{
  "d_shared_expert": 0,
  "balance_loss": 0.00919,
  "lr_router": 0.00129
}
Below are experts of layer 2 (counted from 0) of a mixture-of-experts language model. Rows are named router (the router's row for the expert), gate (a neuron's input weights, with its number), up (a neuron's input weights, with its number) and show model dimensions 0-95. Each number is 128 + 24 x the weight over its row's rms, rounded and kept within 0 to 255. Numbers have three digits each.
Before each expert's rows: a language model's description of what the expert responds to; "comes after" lists some tokens at least twice as common just before its tokens as in all text. This comes from a sample of Wikipedia text that the model never trained on. Tokens count by the router's weight.

# expert 11
Description: Spaces and signs before numbers in tables and dates, like minus in −22.3%, plus prepositions such as by, after, before.
comes after: " |", " in", "|", " December", " October", " September"
router:137163132073149105161123173079152101116140102138099155150081132144093133113104103104127107105176168136101136167146132123149098148147108106140075152128140122123138144160140127126140129129133145107140096132117127131109094095101115149109096149120161136134096136103154070117139121161115163154
gate1:104119120113161111106135119112095138116123122144095111116078110115145114189120129158165143105100107110074075122141107128172095149157126149130122098162129124144137134083095114134116167190109162113096126119138132133131139151165125118126140136124134128150176149160153078137103111138133103119
up1:121115111111146153119135117106107129134160139145104134117067141104126137142100115144148135169090115119088080120100126119122115122139133155114110105153085140133130108086082126111143159165112158085138143148108169159137140123162086130086145154105129076135148131120125057139099123132157138150

# expert 52
Description: The word as after served, worked, known, or hired, plus other linking words like is, became, including, such.
comes after: " served", ",", " known", " such", ")", " well"
router:145166137066156112169112141093137094127158089107113149154101147180105139106124108110153110108140137101116130153177145119100119135170102138126117132164161126099119131153149115134129093154138145137154090147121129106101107092088109146117107152118160137142122112094137101111148115160076138148
gate0:147151121089139129134154108154150097123149151106144102124163097162113130112155164106120111096096156131112130146158143100175175124128132093137136098096133125154110156157103145183127178136154134146100162118117087137130150125120133122099124081154119143120136147176106156098153115176149120119
up0:122101130123138118122140125116146170152094094115115133158140138130128126096146135122100132147129131115084196140091157138174138116142154120133152137122136118100130102107102179111136150109128124138114159160189099150160135122123124156163093091154180119133127147166116170119107149139187128125

# expert 53
Description: Single capital letters starting a name or word, especially T, K, H, L, after a bracket or heading, like T in Texas, Tory.
comes after: " (", " \"", ".\n\n", "\n\n", "==", "==="
router:139171136092143103174113147091149108102124099129106153146120131135097130110123104113122133116131142124112129157148150125126104133147109135151079169126139125084158155163169127145168096146109143115139118116148137118141082086092120142116128166107178148163110135103153080112155103152107171159
gate0:132149110103128109130115122128098114116105124152119157105161113142120131125095145107111130097140111083101129120122138128141162143092109139142155162134104142114130119206210067153115130121097130119122093080175132135110110092113143121123146155148116133147162150129119132103123156103137137175
up0:147160135155149104169180165121109091143140119150139163098135137117133155078108155135107117122163125147142102110117110099125132113088132104147161091115120148157084147163175069168126161119126118109133110147143121129144110095131107131125141105149114166155128135106127173132168140093127110144

# expert 30
Description: Ending pieces of names such as G(ang), Stor(ley), Wood, plus digits that start a number after a space.
comes after: " ", "1", "3", "O", "4", "H"
router:136139169091184108149120157091130084086150080143115155168108150161118127118116112105109112094145168110118116155157144145130113149167085116143082154136154097095152148142146117133154109128129148098135093136129106107123111104114126152114102144124153130151101144092155122116142108152083146137
gate0:126137156148140138135126100131113106142102103077137141140130112091123118122128112128122105126122159101096082135140093121108145141143119180130046154137143137135143138128121127132140112130148120154113136154105064145125143086118136134105123109090085126094066156114132157176121147163084122123
up0:144124115143175145151098143140135143121113106106118110103132105130105175127164111151126125160124122160110077164124109096138146108139140194145103142125115190134149118164070133122134156129094114130116147083140122117120149088157146133100139130073132153114133122142108107113154087099144154121

# expert 15
Description: Lone letters like f, F, M, B opening names or words, especially in sports result tables and math formulas, such as M|oolman, f_2.
comes after: " |", " the", "-", ";", " a", ":"
router:154137145091140101165102180108137084111117114122126143155110135156112157113104092100137113109154151111085134133159156143142127172144098120137101150143129111133153153182151099140174118141155144112166098163127109116113120092098113158103106151129125133161110103083131102110156130146105139162
gate5:101101139113157058128134162104123138119105125134087188198116142142089097142148116104145140144126098121161106128130144105160134131098152124129106123092140115123153131127150141113118097156086136111151157128116154108129114117100133124154112148153154172088131108117147081094165112145117140117
up5:144162114106125179133129081107129153144144128111166068106126148127162151088142153179109095088132119123104136140138117121096138148163105117130151150188140106122122162115130126150142151102174139140093105120156090102126111141167146121104109108103119116179112131114147141163099128125135142140

# expert 51
Description: Auxiliaries was, were, been after a subject, digits in dates, and invisible marks in coordinate lines, as in "was elected".
comes after: " ", ".", " of", "9", " has", " /"
router:134146160079168091153121164093159093108129092131116148168106141156107137116114096107132103109141164120098137173149146124137121152155109123145107148145155107096157148154139119124159117137134153105137086149133101093122102100100141162103102157124148128159093139097153094116145099151105157154
gate1:144136118127133122108103129113146128155116117126154089125102127151096152139090145084089141098143130111102136113102153113149142141155178104112142122111117145068130123129123129175097146176163179123105097153142138118122155156087087104139117112123103154136126153133188145111088087131126102131
up1:130127143094108144132159121141130154127127108125112156139144174128142099136131129143147126131141099096202138129126101155124111112101115140151109170114177128191147123140133155102136111109058086141184143101116101147132120122150131119121112164146122095128142112096122139108182101133145164122

# expert 36
Description: Closing parenthesis in article titles like "Trice (surname)", and first digits of years and numbers after a space.
comes after: " ", " |", " in", " List", "ublican", "incumbent"
router:146151157079169102158133161093148109094126098120104145173104134157107136108123108117139119105148166106103144165143141133143106156159108125150102151133151117086154146164164119105163119143134149091142103140134098114119098105092121152110102153114153129152104109109153091098162108147110156154
gate1:154137112115142126155108100107125110119132093143108152107118135126130130134125124127119158079151108126094112134119143165123121155146101140184134157161131143118146139170149124134112103155137141123163104109131143107099098129119139209137137138084148123130129089152153096094110086194154168161
up1:146120158154111113123161157101130154116128150142108130156146078178129137079128180129087150111146134100125123154105122146155130150155139132130124108152153140055125128113077165113064151107101126129116137093078111132150089133100140136126122132103145098138129115137141155087136121122126144119

# expert 21
Description: First syllable of personal or place names, often Arabic, Spanish or Malay, such as Har|zan, Al|-Adwan, Dra|ke.
comes after: "-", " |", " of", ",", ":", " the"
router:167168157111153087178112141101138084140143106146101137142083131145112131123121079124099099111126156117101134161143137145120102140126131118132109150133140134077153159161148106116154128152134149098136105151117127126115108114131148178128117136100141116149123133092147106134190088130083161173
gate1:160114125109137123148197113138063110127128127123165153098137125160129138161141088145169126106133124117164138117138121158082110161121109142108104155132139127083138106153096136136152148074151148128133158136156135148127122115131146146143121154163138099141102102115081145168111147171088141133
up1:165148095127096161128192103137108111132134109156160172106154102108151128153138100149153163122111094117150127120151130154115107126097125135116100156164125131111161123131131126156138173080116097120132164157122142173115123109105154190156140143165118096118136141124099148167095140131124119119